Weights of a small mixture-of-experts language model, trained from scratch on English Wikipedia: vocabulary 8192.
Below are experts of layer 5 (counted from 0) of a mixture-of-experts language model. Rows are named router (the router's row for the expert) and show model dimensions 0-191. Each number is 128 + 24 x the weight over its row's rms, rounded and kept within 0 to 255. Numbers have three digits each.
After each expert's rows: a language model's description of what the expert responds to. This comes from a sample of Wikipedia text that the model never trained on.

# expert 0
router:158172139133113126129146109127105132153112135104144073146110133148107106095149156107147096162147138118125115140177111105115093117122098144148157121143123074114103168064106149105123129166150170131111175157097153154096146168142117136129126107131145133131100137122099114144108142137121136112099143170111136132108145130137137120183108147130123078159148095106062153097096109131129118138151123159149104147149096113126138167121132093142156151136099142134117155133099106133110124109142138146086150158122095141142114138216145130113125116108097141091145114115091085109139137163142155151
It responds to: Adjectival name modifiers. Adjective or modifier words and endings before a noun in names, such as American, British, Green, Electr-ical, Comput-ational.

# expert 14
router:111123112167129117124157117148092163135090105121130118135138178130110152139118126135104135153145106094091106105126105102149146130138156176137116163135122084105127152102108092126105112128134146109098071172072153152091123177119115133100089127106173127148089120116121065110148136064123096076090160151114150166115168142150159132108124148158113094105144150136098151111123131105135143142118087128152088120136132101117090154137154121179144117120111119103156157113136137131088129120129107126084120136135100113097139158153116140122105104102106125123140106136089101143140119140091131121
It responds to: Mid-word syllables. Middle syllables right after a word's first letter, like P-ick-ett, s-add-les, vol-ley-ball, usually followed by endings like -ing, -er.

# expert 1
router:151159132149125132140136134125111170151085132116114115159109112134146107107095128146100127150162122133084099150116088124158118173169130152170165170126095131108099133110129062149139113156129141186125164138113141119090118101142113153109082135040107115099120139129098106133128103110129130103151111157103102137120112140158141140147099153171134171138144117142146125113110138147158141148150108154119120100118089067146126150132162142145145152117130099113086103157108144134140132142135109139124151148101069104109097147163135111134132143123181146151139133125175123134137159169110124128
It responds to: Mid-word name fragments. Short inner pieces of rare names and words, especially taxonomic authorities, Slavic and foreign surnames, such as Sto-ev, Nom-ot-o, Bosc-ov.

# expert 9
router:169100149098115101139148087142109161133096139090119156145108119179150133129144129097130111158137132110108097131191109109159115171119120160161140126142124098124140141141136090112121148122151159115151122082114109121130110132154118134145112125150136135116087154100053127127148137119167095099099106140157149163132137147089145129137125131136171114133116113194143156112077147114131169164140155102159109115109129095144130142127134139185123134132086129091155113134117111140102127123110081132160130163129143103138141161148133165156118131113121124120143129098147075132164142192094106147
It responds to: Dates and number ranges. Month names between a day number and a year in birth and death dates, such as March, June, Dec, plus dashes in number ranges.

# expert 6
router:145110114108123117144161064165107157154135109133132122155120129141099136112124131113107117104150164103103137171099108122157156128124116147130145164128126104108151138079144103132082091139120144142109139141133138147128151134169135101142147129114145132132105160150107108110139122098131140119121142102097124157129087151125111102169114147145145103129138076147118158111081145155155121153158161176152122159119097124148126122111134145199089120153096113115163162128109078140086084129140102092127169196153129091124120174131139120121137122114139174180123123115113112130153103165104150160
It responds to: Table headers and headings. Table column headers and section-heading tokens in sports and election pages, such as Player, Team, Votes, Candidate, and See also.

# expert 12
router:139114126098119110105154097149093144169121140112146123157090147158137105102109142099132144193163125095107137132127122136130122115115099146108136119184123095103149129136116148104103126129106177133091131107120120132118115145179132124132108159137215124129100139111148114131179077124118139126116075101138126142133156157151185131108125169137155103118131121127110168133111135063118130146160112132146123183141098085139136124129134138137131183155096124109131105123108132109113107115151125114141125165125090136096105143174134131136116157131135131141116104090117089102179165140098141158
It responds to: Determiners and noun modifiers. Articles, possessives and ordinal or quantity words starting a noun phrase, such as a, the, his, first, several, and eld-est.

# expert 7
router:131166104121061119138185105145133151154120151139138115144099153141130119103132160076150099146151123137107125127160140114154171153126133141132137059135111124146102133117145082143116097153121136138101153107133130154143122152174105162112078128139135118118112139115101104107121111152179116123106126116077130116114121126151138099147116123124140111155125079128096172127059134131179137183157087160134133145097131114159180120187149066163147140142115146127161111155124151137103109111131107109123146135148131110094125130150154133147096134118150149135126143123098102154112123152118135107
It responds to: Numbers before separators. Number tokens with trailing space in tables, dates and lists, often just before a pipe or dash, such as June 16, 936.2, 1997–98.

# expert 20
router:116077120106094094109120102177144140127104151098154136135126127135139104073123177117118114180153118098092081169164133115118118112140144168122152147128101111072163082128106121142128141150163113124117156135080125171135115124106102124114125125107146122130119127095121082126129128103143103107109143137143161150142121091117142076108083149141145145152184104103144129138080140160136171123100095096132142086141120131129155157128139128123100149116118141108164138146109106136106129125135155138145122131120098168099113159114171144149096121103108186109132113098108100113114085125117141167
It responds to: Commas and prepositions. Commas and linking prepositions of, in, by, from, between, including, joining place names, list items and noun phrases.

# expert 22
router:137151177125070107169124115138132124113110112108135119128136146155136126115132107129113121125152145126122108094152152086121169165124141156149166144125085124103124142084127106116169126134128160169108133107131120157119146146104111124107079127082148121145112145144079125111165105110115147108092129093119130178161097141136119107135106190130130135161110110139133152125051164117124115153157126135132123132124109101151129181169144124189160143143145127091114158077081123133097077110105149102105107149109155094122093119117160165124131119095149155135163131133133123127127123126090118115
It responds to: Table cell separators. Pipe-and-space separators between table cells, plus semicolon and slash separators in lists of numbers or teams, such as 4 | 25.

# expert 24
router:175130108114135112114154092144109153171115117114092107150165147132090112116145127117106107120140133128116126101134127101160088128115144154149138123142124057080123105117133081086111123123160135163109117138119130166124115144132116190166077135117168125099110144127128100138142095113143165075130078149113120147139102119156131115164105153142119080141116095179128146165100123102108140172149118112131137086068112107141129132146130130153139159144097136119138144091121108108109133092149115114112086140128139115123134152105176133153090149117142113168126105098105122162158149123114172138
It responds to: Locative and temporal prepositions. Prepositions after verbs of moving, joining or placing in biographies and sports, such as at, on, during, near, joined on loan.

# expert 13
router:121132120109107120116143095126101126136121121096103123134088166135140107127079160101138119180135161129104127167130165133111164141117126137139107092201129092131159138138094147105092162156137148168092137129113148137093084135151131100118092132129186080148083136134086106131162139099139134120101139088106125152150133113120105117132118163138113128125174112168122128146097138105145142149178153155125120145146138125175107134114136106113139131117102105121110133138086132097113119111105120141114139159107066136138131136172150128153055153105135126139150116078123074142128122125141145108
It responds to: Articles and determiners. Articles, possessives and determiners opening a noun phrase mid-sentence, mostly after prepositions, such as the, a, his, their, some.

# expert 30
router:119133157146132117102134116173107178146109147125146156118119133133150103120098143101125114122136180086101129123109148069161119166123101163105171107132122105113129176094125128109118122168133139159099151127149149146111106140147119087142110091126215149135078152146116109136123118089128115106090142144136118136141124138159149082140101124165150112132132087148146161103111114102121176136150112112121162082112106116139093109135127141159085149176111110130123113154130143151111140127134104101146130187132136093136102131132113113137073122128110111147112138101135096094154133148076146129
It responds to: Single-letter name fragments. Short letter pieces inside Spanish, Portuguese and other foreign names, such as r in Bar-r-agán, u, Al, Gu, and Par.

# expert 11
router:141103151087137099111133119164106193146098111105140157136099123131170138122107134111121132128141177089100111111092163131121125115131161156172122129160101158118120119101103132112093166166111173170103109075108134123084140147123110112174145139142130123157134128121132108097171134124156158090087080116144166141116150128185139083107092163135164117145137116152138154141131173165116126151139088105132126149132100124164108134136174148157104121117098114164128125116111113128096126093139152117131102131165100160146118146129144175158106129114112119140148103135111109161151148116129127133
It responds to: Capital word starts. Single capitals or first letters beginning a word after a space, mostly name starts like N, M, Ch, Th, plus lowercase starts like y(ou).

# expert 26
router:162134157128073111130151133150103126185110141105147091164128111137152117104079141107134070107151149115100134134148151125133101120116153094145143185141132128120146148114106118091132160143130127141145152108127126144121135106178118126113113066115148121136127151099130108156115124113156096140114119139115112156150119171161180132091115154142144186169111134155115151125125096134133124152167136104135142095089092098112121130148151076136125153130128129112117161160102137090105117134128105159099082143126110150087102126127154148135130124080153165131058092156137118130150122105117124165
It responds to: Name-ending pieces. Final pieces of personal and place names before a space, like Mourinh-o, Claudi-us, Djokov-ic, plus common first names John, David.

# expert 10
router:127144131125151112119158117126094174122099099098153105138080121181138115132131177105132132141138103109102112165115131090131166187082182153165148176135106113116130150119105155115158144146143164157127170119091135130126149133090082140155100143102135124119112153087093098135153138127127156089119150195152111165136116177119130076149123138105118085145182135146108144104121181145137140144153153127139107117151105108137141119132132140190084119119131132136160124129110104133080134122113125118124131153119121103130129123144115111133119156099143166100114142127133117093115144162131128129
It responds to: Word-initial Latinate stems. Opening stems of common Latinate words before a suffix, often after an article, such as fic(tion), direc(ting), comp, album, film.

# expert 25
router:141121147131105120144134111120133132144128073086122120142119128158130107121137156103137128169135127120121148192118122114137154132113106146158145151165117140082133104119101130142144112126141128160098166145099165136116114146131117093128102124098147147178078146099112097097133153123118109121133067141137089134110129121117113103102141159126155131174141097126070134128112142162152159189118095095129077137112114119150075115136165138138099147142115112127100106129129106142142089105144181166116159132166125124181144189124156184170127136117119148101127109145137142127150142127095159127
It responds to: Hyphens and opening brackets. Hyphens inside compounds, opening parentheses, commas, slashes and place-name starts like New or South, such as re-elected, KwaZulu-Natal, (South.

# expert 4
router:149113140155083101137136130187108143138108130121136121124112152161130134115111146123095121154151134134138122168126119085123142140157135166141126127146085105124088121127131135137118194177117195140085149161114142151077159101114117124110101110142128088091114143101110123113095096123124096097124117099131129131117090115120113115126122137098129149104185095136106145084139168106164175154188120130118139104134097105131143140150151097198106135147091173128117120129119136132121118109092141130105154133131090115163102149155139135135096112114141177105135096113090115115144127156123146111
It responds to: Word-initial capital letters. Single initial letters, mostly capitals, splitting off the start of a word in tables, lists, names and formulas, such as H(SM), W(ailis), c(atalyzes).

# expert 18
router:083104161123138128117145113156092166146111116070165108137137131124123098126111158085073091143150130124102125111171157104175132149087109114142138127151119121109122123128112079126157152156148166126140146115079154126107106156157107125157124135117150078134115144124078119127108120137115111110100125163135095157145115130109122090109161158100184117138179105174111158135108124128167155146110157162130145132155151081122158103185152124131125127133103137138119133150095147129116100117138125124083131139136118130096129128149165183098119131094148161117115111139135139096144141092138114168
It responds to: Foreign name syllables. Middle syllables of foreign personal and place names after a capital onset, such as Sh-im-izu, K-om-ori, Ch-il-ean, plus first names like Thomas and James.

# expert 3
router:114106107117117091147159096160087150147099094119104080158076161146183137106135150132122104128159175143108112115139121115147103144135141147142174139141108116129117090084141131155136139145127144139072111160126152128107137117132073112148100144106110125124117175097114107128098101126160117127111115098125115152105118119116113101159111136092127142142156109116091156134088163114114160160164138127165107164125098101146101105117125135152148125127119134117139116153123086159141115129142129122126097139159124150148066151146140165151117109128149149118098098104150091111173089189107173116
It responds to: Section and label openers. Words after line breaks, table bars or full stops, such as For, In, Best, Total, plus colons in taxonomy boxes like Phylum: and Domain:.

# expert 28
router:100105162135107117146165132144087167119109119118176103114131131145155143116144143103140136113150142132095123105159147107099106153147106161134146122132109091113151123116134115102121123122125132164100125127094160118124147123102096096107112170098150152157110131077151103160128142073141148133107117128109077140110141105153145109164100154124171129141154098132104159082104135138153133141149130121143126125143113093155149118199164064148117082155106158102112136121108119122105115087157158148102121148141098146183113135153140149148133154103165141094121156077137123107174131163149111134
It responds to: Accented and name-initial pieces. Accented letters and opening syllables of proper names and foreign words, such as Thé-â-tre, M-ü-ller, Mar, Val, Con.

# expert 5
router:123168100156141126106143111165114191120107095117125121127140150163161127120098125111059131168116173116086131121140138133156135155175129123149149111149114114098146120158091119107135111153092160146123096142141125135131137153128119137149111101106100126145124181125148125120128083099161165076119087094098129149129135143117116133129127139142131106176147093122121144156142142153118147143160123131147112121146121095153117127159158147159122133165077146149141126087115131117072102099184144130154093162148066126107087136127141131178137111127121110108146140128158139064137136137122142134
It responds to: Word-initial stems. Opening stem pieces of longer common words after articles or prepositions, like establ(ished), organiz(ations), pos(session), also Arabic or Middle Eastern names.